Weights of a small mixture-of-experts language model, trained from scratch on English Wikipedia: vocabulary 2048, a softmax router.
Below are experts of layer 6 (counted from 0) of a mixture-of-experts language model. Rows are named router (the router's row for the expert), gate (a neuron's input weights, with its number), up (a neuron's input weights, with its number) and show model dimensions 160-319. Each number is 200 + 30 x the weight over its row's rms, rounded and kept within 0 to 999.
After each expert's rows: "comes after" lists some tokens at least twice as common just before its tokens as in all text. This comes from a sample of Wikipedia text that the model never trained on. Tokens count by the router's weight.

# expert 62
router,200,176,184,227,214,170,199,207,212,263,239,248,199,212,209,198,216,217,240,208,222,198,193,179,247,168,230,197,199,182,208,240,181,204,161,150,221,179,244,190,211,252,200,203,212,163,225,207,201,213,226,207,195,192,240,174,234,210,182,187,219,168,224,232,248,263,166,140,198,191,165,200,190,194,234,161,223,186,201,222,140,224,207,192,193,233,226,200,225,206,230,224,227,175,184,216,244,129,196,235,228,194,221,226,202,181,176,233,196,207,159,205,236,160,182,176,225,209,145,231,246,176,202,268,182,199,165,139,196,170,231,155,271,224,218,228,162,237,137,228,192,239,213,173,236,170,192,174,174,199,183,198,201,210,199,175,188,219,212,256
gate0,235,160,184,206,225,198,239,153,179,236,214,225,210,229,189,209,199,148,162,185,266,186,251,228,235,211,180,202,201,197,221,229,183,177,220,179,211,153,207,211,153,218,206,170,218,230,177,180,228,237,237,213,160,257,200,179,246,193,201,175,188,169,204,172,186,174,189,246,159,195,165,196,194,223,206,188,191,230,229,191,193,159,203,291,205,211,169,163,224,105,256,263,202,193,250,216,218,212,223,196,206,177,225,167,200,224,218,225,176,206,155,186,275,194,226,185,192,212,177,200,239,187,171,186,193,167,179,166,149,163,189,173,208,170,208,182,237,192,183,212,195,230,230,232,166,164,173,208,215,242,242,185,207,175,211,208,222,223,200,237
up0,224,214,234,136,163,220,210,235,222,178,219,215,205,173,233,193,165,237,205,256,191,265,195,226,248,155,191,190,178,201,222,168,211,167,264,227,254,159,196,231,197,167,246,175,214,186,171,192,226,160,151,191,154,142,249,190,210,213,244,223,217,195,216,249,163,236,276,178,229,164,180,233,169,177,205,209,224,173,149,184,174,215,253,166,207,236,134,202,189,194,238,150,211,237,234,257,186,200,178,204,186,205,139,234,189,159,243,218,221,206,214,208,175,185,222,225,214,197,189,227,212,239,197,222,227,215,188,173,172,185,217,257,165,206,213,238,210,175,197,204,189,213,214,237,188,251,264,158,217,182,185,206,177,176,205,208,224,235,196,215
comes after: " 0", " ", ")", " —", "%", " 1"

# expert 34
router,245,221,204,215,275,239,240,204,227,186,216,232,221,181,219,147,180,215,211,163,194,185,210,205,147,235,153,195,199,227,165,198,258,196,248,187,160,202,203,166,192,225,216,200,230,159,234,193,217,276,173,224,223,167,187,159,244,208,204,230,152,177,266,180,217,186,208,221,219,151,202,191,190,165,259,167,246,195,286,227,171,194,237,218,189,187,232,199,156,210,256,230,204,155,205,187,188,161,223,211,184,198,235,148,154,251,257,184,219,240,165,180,229,204,235,156,110,208,236,236,142,226,223,200,185,242,204,198,169,184,170,263,174,265,177,164,196,209,199,197,139,236,198,183,165,244,227,208,203,229,186,185,155,221,178,178,155,175,190,175
gate0,217,242,148,222,197,226,200,168,180,173,226,202,197,222,193,250,131,202,237,193,160,185,194,169,236,292,238,228,217,165,225,177,213,194,227,205,152,220,229,124,153,227,211,207,190,188,209,172,188,217,219,109,187,216,210,228,167,252,202,194,168,204,239,191,205,170,193,198,201,193,207,186,155,257,139,214,180,211,179,210,194,197,200,196,187,219,186,147,163,186,267,207,176,167,212,196,187,140,194,186,162,202,181,183,140,233,165,232,221,188,210,195,252,247,163,209,186,180,230,209,266,217,202,260,151,214,146,240,187,237,277,218,169,228,213,145,181,222,211,221,217,175,227,228,204,188,222,214,199,228,231,167,185,191,221,216,236,162,206,197
up0,206,239,169,197,254,153,250,248,198,227,201,204,236,206,201,266,175,224,179,224,226,192,203,190,166,248,154,221,196,156,197,134,209,194,233,268,153,221,168,188,170,182,204,96,183,157,233,150,201,169,281,202,182,226,211,208,143,188,158,242,223,171,174,228,182,159,197,187,201,220,221,206,202,181,223,230,174,193,234,236,241,163,234,236,238,208,204,170,206,267,219,190,184,237,236,207,202,166,168,212,175,166,196,156,184,155,137,194,152,196,195,151,207,232,221,165,219,160,245,185,227,177,204,199,186,217,171,202,195,253,191,196,217,197,177,215,243,187,258,219,157,156,225,186,232,194,204,231,239,207,224,212,207,229,180,213,120,208,216,226
comes after: "\n", " |", ")", "-", " information", "ia"

# expert 38
router,159,262,196,197,195,227,205,183,201,239,225,214,199,212,209,233,194,198,160,184,203,223,185,192,230,209,239,246,184,181,198,233,244,216,207,213,192,177,213,160,214,233,142,185,144,168,203,146,197,181,223,182,214,184,194,173,229,171,204,199,202,199,211,165,219,243,175,198,240,229,251,144,199,153,172,172,198,270,152,208,180,203,228,106,220,247,193,196,142,181,137,169,234,211,153,245,228,200,192,199,226,173,210,201,210,195,189,154,188,181,245,210,249,190,209,220,174,246,241,201,197,142,237,128,200,212,252,180,177,200,185,205,235,243,200,220,190,215,221,190,203,282,168,181,205,239,231,186,188,217,250,193,225,201,271,201,177,198,220,170
gate0,173,207,226,217,215,195,210,192,231,219,177,242,204,177,192,199,152,157,213,174,165,195,232,242,210,201,154,183,224,180,182,195,210,254,170,174,155,195,212,224,195,192,133,201,253,186,283,202,207,225,177,197,165,260,180,229,236,199,181,199,239,243,224,268,208,220,231,195,222,232,241,219,199,172,220,195,137,219,196,225,206,190,195,214,244,210,198,161,213,180,170,115,195,174,231,208,212,274,142,214,241,178,202,197,204,195,174,111,209,172,180,189,249,166,200,210,205,159,182,137,195,82,216,187,219,211,168,244,243,200,162,146,176,216,192,231,184,199,208,197,214,207,179,242,195,205,225,194,224,222,191,265,163,220,207,234,132,155,234,171
up0,210,200,244,183,176,153,172,170,261,235,187,223,153,205,183,226,246,285,209,223,187,208,211,260,204,241,213,214,135,161,162,229,204,166,223,193,222,202,172,206,205,219,160,138,219,223,164,236,195,226,235,237,168,217,233,268,195,228,233,214,160,125,179,192,195,158,182,200,153,179,192,243,218,167,223,193,272,150,163,176,226,208,196,166,176,219,201,196,183,221,249,194,162,213,196,171,228,223,156,185,214,208,125,212,219,214,166,187,215,212,209,201,217,242,205,204,187,173,257,180,211,196,246,209,148,195,253,202,234,164,235,219,260,206,143,148,179,217,225,221,179,213,223,178,235,207,172,211,170,189,178,190,265,202,204,207,131,155,183,208
comes after: "ar", "d", "er", "and", "st", "le"

# expert 41
router,181,225,165,139,188,174,160,184,255,211,163,186,224,220,249,183,192,194,151,243,159,200,134,223,188,255,171,207,177,191,204,165,217,199,156,173,218,218,245,192,263,230,241,207,225,209,187,187,211,219,255,253,197,155,170,197,184,277,242,227,250,132,214,226,249,167,257,163,134,246,242,182,189,202,186,243,172,264,197,223,228,194,229,171,174,257,159,233,154,184,172,184,220,194,213,205,191,239,238,230,212,177,280,207,171,205,227,205,192,166,177,216,197,185,206,175,212,206,175,185,222,253,174,191,233,240,193,208,174,181,182,247,214,190,159,198,161,251,197,163,225,181,166,171,181,206,151,193,198,203,147,184,210,181,223,237,224,170,184,204
gate0,210,173,203,152,199,159,210,200,228,221,174,233,132,226,226,223,167,245,225,263,187,212,228,231,193,166,187,220,218,186,236,206,201,227,254,283,160,247,167,161,168,160,211,233,179,180,180,158,175,191,229,247,206,160,197,208,190,167,205,199,174,183,207,186,227,155,199,193,197,200,165,189,173,174,209,217,182,163,227,161,242,226,160,173,189,245,202,175,192,255,248,210,246,166,251,215,172,200,215,155,204,197,224,202,233,208,176,206,205,191,199,252,237,161,204,167,186,213,205,218,188,145,210,241,224,218,167,194,186,205,155,222,188,207,194,281,198,252,201,186,229,185,193,238,251,207,168,213,190,204,171,189,249,199,233,196,266,181,205,229
up0,200,152,205,154,168,201,198,200,257,160,239,222,196,156,213,230,197,190,218,226,166,185,147,190,189,181,226,171,126,170,161,187,185,194,177,227,194,227,140,246,237,170,186,202,162,143,175,206,219,236,254,227,145,200,208,239,119,180,226,243,146,203,206,190,204,169,144,174,267,227,201,224,185,203,153,201,132,186,222,204,188,173,187,210,204,199,178,230,192,193,178,209,235,233,240,209,205,208,191,152,184,196,254,197,206,152,193,189,233,174,152,228,182,167,183,211,180,227,163,223,223,203,186,174,235,179,153,112,169,231,201,179,196,156,221,222,243,210,197,183,201,204,205,215,227,225,162,229,215,183,197,199,198,182,212,151,265,192,205,244
comes after: " ", " con", " Ar", "un", " Ca", " an"

# expert 32
router,202,201,188,171,146,234,189,180,226,216,168,192,178,156,152,247,214,216,203,182,171,167,155,237,231,247,233,217,195,144,177,191,167,201,245,193,225,178,196,160,184,212,202,214,165,230,184,277,230,207,218,220,214,158,151,229,199,238,285,184,264,230,155,223,198,197,177,164,187,262,154,192,190,188,208,240,232,183,217,216,195,188,249,152,221,183,221,212,191,170,238,212,209,176,192,184,140,202,260,207,227,219,146,186,188,251,213,222,208,243,200,237,229,260,209,228,212,178,214,130,258,128,242,199,217,174,220,244,187,170,172,201,219,103,183,195,242,200,226,214,262,188,177,202,211,235,189,196,236,172,229,216,191,205,259,196,240,217,185,188
gate0,219,211,202,211,163,230,167,218,187,196,169,187,146,213,200,148,210,157,223,207,159,246,217,201,213,205,195,158,230,170,155,183,178,205,208,200,257,199,146,158,188,255,200,186,207,187,198,213,204,201,157,246,212,183,154,203,182,183,214,210,269,175,187,186,161,181,174,185,219,205,236,192,173,201,148,209,209,173,149,182,188,208,244,166,220,236,186,179,190,159,228,242,218,219,210,139,211,229,180,178,226,195,127,130,219,179,239,215,251,222,207,150,235,205,175,140,249,185,202,249,178,165,233,188,205,192,200,221,227,189,182,210,184,170,213,169,185,219,172,127,166,177,148,203,195,231,204,152,200,187,213,218,169,231,208,208,191,172,199,159
up0,214,239,161,257,174,163,209,226,245,184,179,216,186,239,141,206,168,207,162,202,181,184,249,200,173,191,191,229,203,194,192,172,272,213,279,193,139,215,212,212,141,158,203,228,170,209,200,180,212,209,165,198,232,177,263,199,209,201,211,139,195,225,192,183,266,222,206,176,216,147,199,155,218,235,263,177,180,175,127,140,217,230,212,160,200,233,147,171,214,177,132,244,261,187,211,281,193,206,192,213,198,195,178,196,239,247,186,220,222,203,179,232,165,216,199,191,184,229,233,201,194,169,193,208,197,207,152,215,192,241,175,184,175,215,164,195,177,242,259,174,196,188,209,186,198,219,192,201,223,215,186,204,145,236,215,171,175,184,191,209
comes after: "\n", " |", "|", ")", " 19", "---|---|---|---|"

# expert 52
router,173,172,254,180,177,176,188,196,200,210,190,148,227,242,186,221,180,205,199,224,245,227,273,153,133,221,192,155,216,240,221,231,190,205,196,246,187,242,158,160,201,231,182,175,181,225,211,155,220,161,181,191,176,228,199,228,208,215,228,211,190,178,185,218,158,167,187,190,179,236,153,207,199,184,183,183,150,238,173,177,197,170,199,211,174,193,189,210,204,211,221,190,203,208,188,254,235,174,143,219,179,204,232,165,241,213,203,199,301,204,173,211,178,207,162,189,161,203,188,190,190,184,172,184,279,204,195,216,179,224,249,186,253,163,237,192,226,217,192,200,196,233,179,241,145,216,189,200,220,190,197,163,150,191,197,202,231,205,184,191
gate0,232,216,196,176,190,203,209,226,229,159,238,153,204,153,133,228,215,206,167,219,206,170,220,170,175,243,153,172,219,215,201,174,225,227,215,238,101,209,170,219,214,252,228,174,189,205,182,182,222,195,202,169,201,209,210,182,181,162,219,146,151,222,230,224,182,156,245,172,205,156,169,202,224,177,193,195,200,203,222,235,192,205,187,194,180,248,235,193,194,198,159,210,201,240,207,214,141,177,201,225,213,224,183,242,249,220,200,206,194,224,206,196,237,275,213,176,203,191,221,225,162,230,160,181,171,239,212,185,205,239,228,239,319,173,221,195,165,263,226,191,167,167,143,178,166,185,206,208,246,206,171,245,220,138,202,180,258,196,253,205
up0,222,214,220,131,137,211,240,191,197,221,163,201,182,209,199,167,229,172,198,179,163,208,231,176,183,239,196,206,199,204,251,168,235,203,211,199,173,193,194,239,176,199,219,208,243,194,191,226,216,236,219,195,178,199,232,196,184,175,273,186,215,168,156,177,151,231,194,198,136,210,207,216,261,187,190,215,152,191,151,149,206,190,227,177,190,189,255,176,144,219,164,212,204,197,192,169,230,177,260,213,217,181,213,179,191,236,169,227,236,161,170,209,257,211,161,248,230,205,165,229,187,212,220,160,177,177,177,184,174,230,171,262,198,192,192,206,226,186,182,237,227,205,228,217,207,186,192,225,195,154,135,206,167,190,209,170,251,238,185,241
comes after: " f", " F", " re", " b", " a", "f"

# expert 12
router,164,225,171,248,182,177,207,196,163,222,213,215,216,220,236,234,206,192,224,214,191,207,268,198,213,267,184,176,206,236,224,210,150,198,195,168,213,189,151,185,237,164,171,146,212,204,200,129,196,203,208,254,157,182,262,197,222,170,253,243,186,189,220,230,203,237,185,169,202,125,157,233,206,225,258,185,144,207,164,222,175,158,163,153,221,238,247,222,227,198,218,233,230,204,245,183,179,195,174,178,187,197,228,185,206,192,159,176,191,171,219,221,174,178,229,167,150,216,240,235,186,210,220,191,190,169,238,194,230,250,235,232,144,239,215,169,237,177,254,141,180,190,240,219,179,167,271,192,198,207,190,197,151,211,177,175,169,166,227,141
gate0,205,191,166,230,232,166,188,199,185,213,215,226,225,252,226,208,184,159,193,175,179,238,218,204,212,187,206,241,131,185,214,191,186,211,231,139,206,222,223,213,207,233,170,204,205,170,178,151,167,198,187,192,208,202,232,141,221,186,188,139,232,166,213,203,174,220,246,191,211,185,167,193,233,196,249,173,208,190,146,185,181,182,149,163,239,271,254,194,186,188,197,259,187,156,227,181,158,219,227,212,257,114,219,148,172,212,224,214,169,247,245,193,175,157,202,222,233,217,173,189,196,199,209,237,233,229,151,183,207,245,214,173,191,180,269,229,240,213,220,177,214,241,203,165,240,156,204,199,218,194,175,185,215,172,168,185,187,202,217,192
up0,227,193,195,205,201,242,237,200,199,207,210,243,214,163,201,201,140,142,215,173,194,167,183,238,237,211,155,184,219,190,189,173,179,168,172,160,130,183,237,233,146,210,180,253,236,207,206,197,252,205,146,188,237,208,223,234,250,203,156,132,227,270,240,220,201,199,246,149,226,178,206,204,177,170,156,188,151,229,162,241,186,179,145,245,184,242,200,284,181,160,169,252,218,188,235,167,219,217,182,199,193,187,211,216,207,212,191,184,195,184,232,187,193,207,186,207,186,196,185,183,223,213,171,238,205,219,215,227,197,221,212,171,193,154,180,279,239,233,231,221,215,276,218,222,220,154,208,265,247,225,202,166,244,252,187,217,239,196,213,217
comes after: " the", " a", " and", " to", " was", " his"

# expert 56
router,182,167,210,237,167,204,240,164,271,206,195,224,225,201,197,201,203,177,240,220,243,229,177,169,215,215,191,173,215,208,170,161,195,164,203,219,203,180,210,232,187,241,180,202,135,137,221,141,205,176,165,153,180,238,238,178,81,175,217,225,171,212,265,211,216,161,166,184,221,152,203,250,197,250,212,193,160,214,149,222,191,166,163,199,152,213,149,222,258,204,191,228,176,207,191,172,240,232,179,174,186,187,248,201,174,149,209,192,249,207,223,162,235,250,239,147,201,158,205,223,203,173,174,221,161,174,253,218,237,196,246,250,201,218,229,209,182,148,220,202,186,236,150,255,223,208,192,231,176,202,183,174,204,196,155,196,165,186,250,183
gate0,205,177,161,149,183,176,229,163,250,221,214,216,195,196,235,193,132,189,184,207,221,226,188,176,254,260,224,221,212,190,196,280,185,193,167,249,199,228,174,222,187,215,242,187,167,209,234,146,188,226,145,188,197,228,180,226,200,186,193,197,228,199,231,170,246,257,220,215,178,166,196,232,184,251,200,218,152,194,176,147,208,224,181,175,229,176,192,218,250,229,231,231,156,173,174,227,177,185,187,236,211,232,257,227,223,242,201,235,235,127,238,181,208,184,177,194,204,180,159,187,231,202,229,158,171,189,178,214,205,185,208,162,251,245,195,195,181,166,200,162,219,221,177,170,191,204,247,187,200,249,227,191,175,170,156,252,194,183,238,194
up0,188,231,156,233,244,248,173,201,166,210,187,218,212,181,171,234,219,185,175,240,200,203,246,221,181,176,229,179,197,200,199,136,191,204,159,179,166,189,203,232,231,187,239,164,212,195,163,238,178,215,243,214,205,220,182,182,200,200,225,225,181,150,185,193,158,181,251,209,237,203,208,166,178,167,162,166,265,183,196,197,298,158,215,177,132,207,227,164,173,171,178,218,213,273,182,220,196,206,246,238,186,178,203,189,196,185,193,160,228,234,218,211,189,173,241,210,243,192,199,207,221,224,201,170,219,238,215,194,225,190,204,251,161,170,187,214,199,170,188,227,158,174,132,224,209,233,175,194,231,174,262,135,173,170,245,183,206,221,227,214
comes after: "s", "\"", "ation", ")", "%", "es"

# expert 42
router,161,194,193,228,226,197,176,200,228,220,179,136,154,169,168,227,197,235,248,226,241,186,199,246,176,118,234,229,220,177,208,235,120,168,215,266,258,154,182,195,173,147,185,205,239,256,192,178,221,218,184,150,218,193,142,256,158,262,184,217,189,245,193,197,201,158,158,239,186,202,260,182,188,171,146,219,157,184,178,246,234,175,129,247,258,177,185,217,156,206,230,210,187,233,157,154,195,222,228,205,262,202,190,164,211,206,203,203,216,206,217,180,152,155,215,213,208,236,229,208,173,162,230,166,238,177,193,154,201,194,198,200,249,202,179,231,174,231,226,180,248,191,224,203,237,244,167,158,207,188,228,163,201,210,223,233,199,245,218,167
gate0,175,236,204,196,225,264,247,184,241,199,228,162,241,195,180,202,211,174,218,213,212,138,264,190,189,114,197,239,223,211,202,190,159,218,215,214,209,221,195,233,211,221,223,182,226,201,204,206,213,231,215,131,159,221,181,195,192,175,160,222,182,204,151,247,219,226,199,150,204,251,189,219,305,151,182,183,236,210,208,198,206,130,224,172,216,165,261,179,188,186,195,189,187,236,193,209,188,161,213,189,206,180,244,241,193,203,148,198,132,172,193,182,168,233,193,178,186,207,198,231,239,173,238,180,150,158,194,226,117,209,205,175,193,203,243,227,176,211,139,189,239,179,181,228,215,215,178,193,179,166,191,161,194,218,167,204,196,172,190,201
up0,205,203,227,217,206,208,189,208,190,203,179,253,204,166,206,169,176,199,155,208,165,183,205,166,255,160,203,234,191,201,189,160,188,170,231,229,181,168,258,219,180,219,154,192,242,214,217,167,206,236,188,160,187,172,177,222,231,222,175,270,206,185,227,247,231,202,194,191,204,180,154,203,210,110,247,138,190,166,180,158,179,214,161,204,209,190,248,188,145,212,191,190,243,183,181,193,211,185,212,173,201,191,217,204,180,233,220,194,214,191,222,213,185,208,217,154,190,215,147,185,210,188,240,147,171,139,155,216,199,194,180,210,211,198,186,231,207,245,113,187,132,164,216,187,230,253,179,196,202,183,253,195,252,202,224,249,203,155,231,236
comes after: "\n", ".", " |", "==", "===", " ="

# expert 9
router,203,222,168,212,226,237,180,219,260,238,171,230,153,249,252,230,211,150,232,235,270,226,237,166,226,166,201,227,253,204,169,212,221,217,187,160,197,178,241,212,168,181,228,194,169,161,209,139,182,195,157,155,155,183,237,159,119,202,204,192,184,216,221,192,219,144,253,224,230,139,187,160,194,245,246,180,187,237,172,212,218,192,164,160,214,232,143,216,204,226,168,224,149,196,182,194,215,173,215,220,196,173,141,179,189,196,230,209,233,232,216,179,265,243,211,207,178,223,178,199,168,177,158,241,212,211,226,204,188,203,225,176,206,186,217,225,238,205,188,219,146,234,202,225,202,229,200,254,209,276,243,197,184,167,197,189,224,169,208,161
gate0,297,194,178,187,161,212,198,208,202,201,207,189,210,180,209,205,216,215,192,174,195,231,244,184,151,181,206,199,184,210,176,235,178,184,278,227,239,242,157,201,165,150,184,202,189,198,234,164,203,195,224,183,179,220,240,186,156,182,133,232,182,146,187,175,159,212,200,141,180,195,164,187,246,235,195,187,223,224,208,200,173,243,182,163,230,172,218,123,184,245,167,225,232,198,143,209,221,204,188,199,165,199,209,216,193,195,178,245,175,174,233,222,212,243,177,161,212,187,223,149,187,222,171,186,209,176,216,196,238,216,298,185,178,211,173,196,243,212,230,192,232,221,271,224,197,184,183,161,175,169,225,202,214,206,216,139,232,154,198,176
up0,220,158,161,173,249,256,198,196,154,201,241,188,219,205,255,180,176,160,183,213,187,220,139,212,182,221,176,158,137,177,219,149,157,237,203,198,240,218,170,218,220,185,252,214,149,209,169,179,183,251,181,207,188,190,145,200,203,208,191,202,228,139,162,249,192,176,211,177,146,176,177,223,219,239,212,185,200,242,280,230,140,251,247,215,178,189,200,140,185,223,186,203,212,215,197,206,190,235,172,219,186,160,228,211,207,228,219,213,175,198,182,223,219,239,230,171,196,194,195,182,171,186,229,203,208,182,232,216,224,201,161,241,209,187,148,186,213,230,142,196,272,186,185,197,224,191,241,192,184,152,250,177,238,182,170,188,163,220,206,165
comes after: "s", "\"", ")", "ia", "es", "ies"

# expert 33
router,226,217,178,245,216,145,193,223,245,161,197,200,213,171,214,234,195,204,168,227,207,173,214,192,156,252,143,246,201,229,188,172,156,154,190,205,193,270,186,163,219,212,172,152,192,191,180,214,221,218,238,210,203,191,216,253,204,223,174,206,181,209,197,198,164,224,227,175,176,151,141,167,202,258,187,210,212,241,152,258,225,183,232,194,226,235,198,222,202,201,239,189,196,170,219,228,223,249,220,219,171,231,279,221,168,214,170,158,213,167,222,240,195,145,199,177,190,202,215,217,197,226,244,194,230,249,226,163,191,160,166,228,233,160,221,185,164,196,184,221,163,196,142,183,160,227,215,236,184,224,192,205,206,195,202,170,190,191,214,129
gate0,225,208,172,218,266,189,211,215,221,166,217,157,225,187,217,150,210,256,244,148,153,195,212,146,254,192,194,240,226,179,181,231,178,216,173,195,209,213,181,186,146,249,207,257,188,175,174,155,222,221,149,182,269,171,258,213,244,190,229,176,201,146,178,217,234,206,197,232,176,233,126,152,173,219,216,195,228,155,135,223,171,201,171,155,255,220,221,224,191,193,202,195,196,207,231,182,208,208,184,211,206,212,188,213,234,241,155,199,168,215,219,164,207,179,232,213,168,208,213,219,194,204,167,199,203,284,222,174,149,217,174,189,143,226,222,210,168,180,193,239,150,214,203,223,180,216,211,204,187,225,205,181,242,187,255,255,199,234,226,233
up0,210,184,268,205,207,195,177,211,192,215,204,196,203,182,245,201,221,219,233,237,212,219,192,187,161,178,213,193,172,181,211,165,236,223,251,175,203,205,245,191,263,185,220,237,237,178,155,183,180,207,213,172,248,207,208,180,133,211,217,209,196,153,218,216,248,202,156,216,191,217,219,163,192,239,173,166,168,191,242,201,191,178,186,161,252,152,226,231,219,217,262,172,166,209,212,216,176,237,223,194,171,185,198,227,192,196,168,191,164,184,245,193,236,230,228,243,188,247,208,193,166,203,204,216,245,186,151,198,175,204,232,155,162,230,269,210,213,160,187,204,165,215,267,183,211,164,141,260,256,199,218,215,218,210,213,129,173,261,189,177
comes after: " a", "-", " the", " pro", " of", " and"

# expert 31
router,174,226,173,216,173,194,205,218,172,179,243,219,176,154,197,191,225,223,236,234,204,219,227,200,241,176,166,170,208,247,164,199,191,222,166,158,202,211,206,234,180,159,160,174,215,211,216,191,232,200,217,190,222,155,159,202,234,176,232,202,258,265,186,218,211,237,193,184,181,190,162,251,178,188,216,253,175,166,182,221,194,184,179,193,181,215,202,210,216,232,233,179,260,214,136,183,163,200,194,215,236,251,236,155,195,217,172,196,200,242,193,201,162,168,253,177,200,235,230,161,229,187,235,187,156,194,246,219,249,166,203,245,178,158,218,203,152,176,210,126,207,171,205,234,184,151,219,245,233,180,202,197,257,204,143,218,165,205,235,182
gate0,225,216,241,183,241,151,172,197,195,172,245,186,153,178,228,158,228,211,167,210,170,238,198,228,157,196,244,182,160,264,202,157,224,158,227,181,230,222,211,235,226,174,245,213,250,196,162,183,210,221,222,187,240,157,217,182,184,237,148,227,180,146,217,212,207,208,193,156,183,203,196,169,204,133,165,166,209,211,237,194,228,173,172,191,126,276,226,218,227,179,237,202,191,198,197,166,182,167,163,240,194,190,202,219,274,208,201,161,193,180,177,222,237,126,214,169,227,197,179,258,206,216,165,166,151,147,185,196,209,190,242,220,224,154,217,179,211,167,183,173,163,197,275,185,192,151,194,190,167,217,223,203,197,179,260,202,199,175,166,181
up0,187,230,172,188,230,252,253,223,193,250,205,183,196,196,146,217,197,193,171,199,206,212,160,165,148,183,188,254,285,203,179,210,189,186,119,222,180,183,178,162,194,215,224,214,198,213,174,193,221,203,179,194,227,202,228,213,197,159,222,187,194,217,189,213,232,174,227,180,183,164,183,171,207,263,217,181,180,181,188,173,239,183,135,210,223,240,188,179,226,198,147,245,218,157,215,219,188,227,187,167,190,155,248,218,185,196,193,209,209,218,266,230,188,205,213,221,141,178,148,219,217,197,240,235,201,182,209,213,212,230,164,217,224,144,231,192,196,182,200,240,188,202,210,146,177,250,228,165,156,228,146,222,171,174,218,177,209,190,207,156
comes after: " |", "|", " the", ",", " and", ";"

# expert 1
router,182,208,168,199,187,213,202,214,209,195,238,235,211,185,210,129,227,236,149,161,189,194,248,225,225,202,170,157,234,242,188,181,225,225,227,197,224,201,115,254,182,139,173,213,227,224,232,220,198,159,164,218,221,232,211,205,192,222,143,235,194,255,152,195,153,232,141,179,160,249,217,159,171,140,239,203,128,212,270,242,200,160,192,206,216,211,231,228,160,230,166,215,188,209,176,185,150,202,167,200,237,230,210,219,277,211,229,229,186,216,157,215,217,216,185,237,176,215,217,165,201,236,254,204,205,204,172,208,205,183,178,200,158,233,198,186,214,227,188,238,255,185,231,164,215,149,208,200,210,193,230,199,233,178,180,240,265,226,223,182
gate0,166,179,197,190,228,188,227,136,189,153,190,241,161,213,175,229,199,233,158,155,172,216,193,195,239,237,215,136,138,231,205,174,131,213,171,185,228,208,204,181,199,148,211,175,188,249,173,169,244,187,161,164,221,198,163,192,232,202,218,206,197,229,145,194,188,232,205,206,130,236,191,248,205,223,249,184,178,239,240,180,221,178,162,197,170,226,204,202,261,182,198,208,178,191,252,222,212,231,203,222,211,194,139,224,196,171,211,131,202,254,193,237,179,258,210,200,146,193,231,169,174,185,208,242,189,244,233,157,199,205,189,175,234,182,234,225,188,215,225,173,194,228,171,248,189,210,180,253,203,215,191,237,235,237,208,150,228,228,215,212
up0,223,206,169,203,170,136,178,226,175,202,163,202,224,213,225,185,248,192,234,176,199,178,185,144,170,192,252,176,214,194,212,199,197,224,214,252,198,223,200,149,193,142,183,228,237,198,177,226,158,190,172,267,245,214,226,171,175,198,258,176,233,210,241,263,209,209,208,279,226,162,156,193,204,165,201,176,209,233,188,205,236,223,189,167,297,171,220,246,200,229,183,195,243,228,194,192,237,228,192,178,162,216,195,156,145,225,185,194,158,238,167,189,193,235,215,184,151,263,146,235,195,189,193,166,149,227,171,235,232,188,184,176,179,173,156,186,174,197,180,204,221,211,176,192,212,159,223,131,195,187,235,179,210,177,169,221,198,193,178,152
comes after: " of", " in", " to", ".", " for", " and"

# expert 40
router,200,164,178,222,170,223,244,180,161,229,179,224,285,171,251,253,180,200,195,150,192,148,181,199,163,149,141,215,180,247,238,219,178,185,141,153,185,216,205,140,168,233,193,172,296,186,230,186,203,159,175,234,228,148,212,206,178,203,161,229,239,162,197,192,232,159,206,195,178,170,207,180,208,233,195,203,224,186,167,265,146,202,231,202,180,192,179,187,231,192,167,223,216,177,216,165,205,183,211,242,204,232,230,218,218,176,181,205,194,175,199,181,192,208,171,188,217,180,191,150,219,179,175,217,221,217,183,213,235,185,172,204,219,209,219,199,205,189,225,177,237,139,175,243,199,204,211,172,180,251,216,192,200,171,207,190,198,177,166,214
gate0,169,192,226,179,202,168,204,189,235,203,257,154,187,214,245,177,226,196,216,221,212,184,179,121,209,211,234,177,195,245,230,215,196,216,211,192,210,184,204,232,234,209,157,219,224,198,174,189,155,168,181,238,196,182,234,186,156,171,216,209,253,185,223,215,210,200,226,222,212,219,172,160,177,196,181,166,188,229,242,216,232,174,213,142,212,218,169,208,182,180,186,196,199,166,186,183,230,188,232,214,204,168,235,234,230,213,176,208,188,189,195,190,204,184,189,244,211,237,176,160,205,213,180,194,246,189,266,195,164,162,199,176,193,222,202,253,209,136,213,90,201,215,167,242,177,217,228,168,206,178,160,182,230,205,207,207,178,269,228,202
up0,180,115,226,201,175,115,212,138,185,145,207,143,237,201,232,141,175,219,191,183,196,228,214,186,225,180,217,195,234,155,179,191,204,156,196,194,236,217,176,259,187,140,147,193,192,238,210,155,148,209,181,218,145,210,231,189,207,212,239,126,206,165,262,187,205,204,170,211,170,229,247,235,187,188,213,239,167,250,217,221,177,262,182,236,215,197,190,190,177,207,225,176,144,194,172,181,203,165,213,220,208,201,164,254,199,223,232,176,200,172,201,242,185,192,189,220,223,223,181,205,219,210,195,187,215,199,178,210,181,178,222,188,161,224,209,226,159,228,183,175,179,218,177,231,199,225,176,188,181,247,203,184,202,122,252,193,191,224,247,234
comes after: " ", " ch", " re", " la", " S", " was"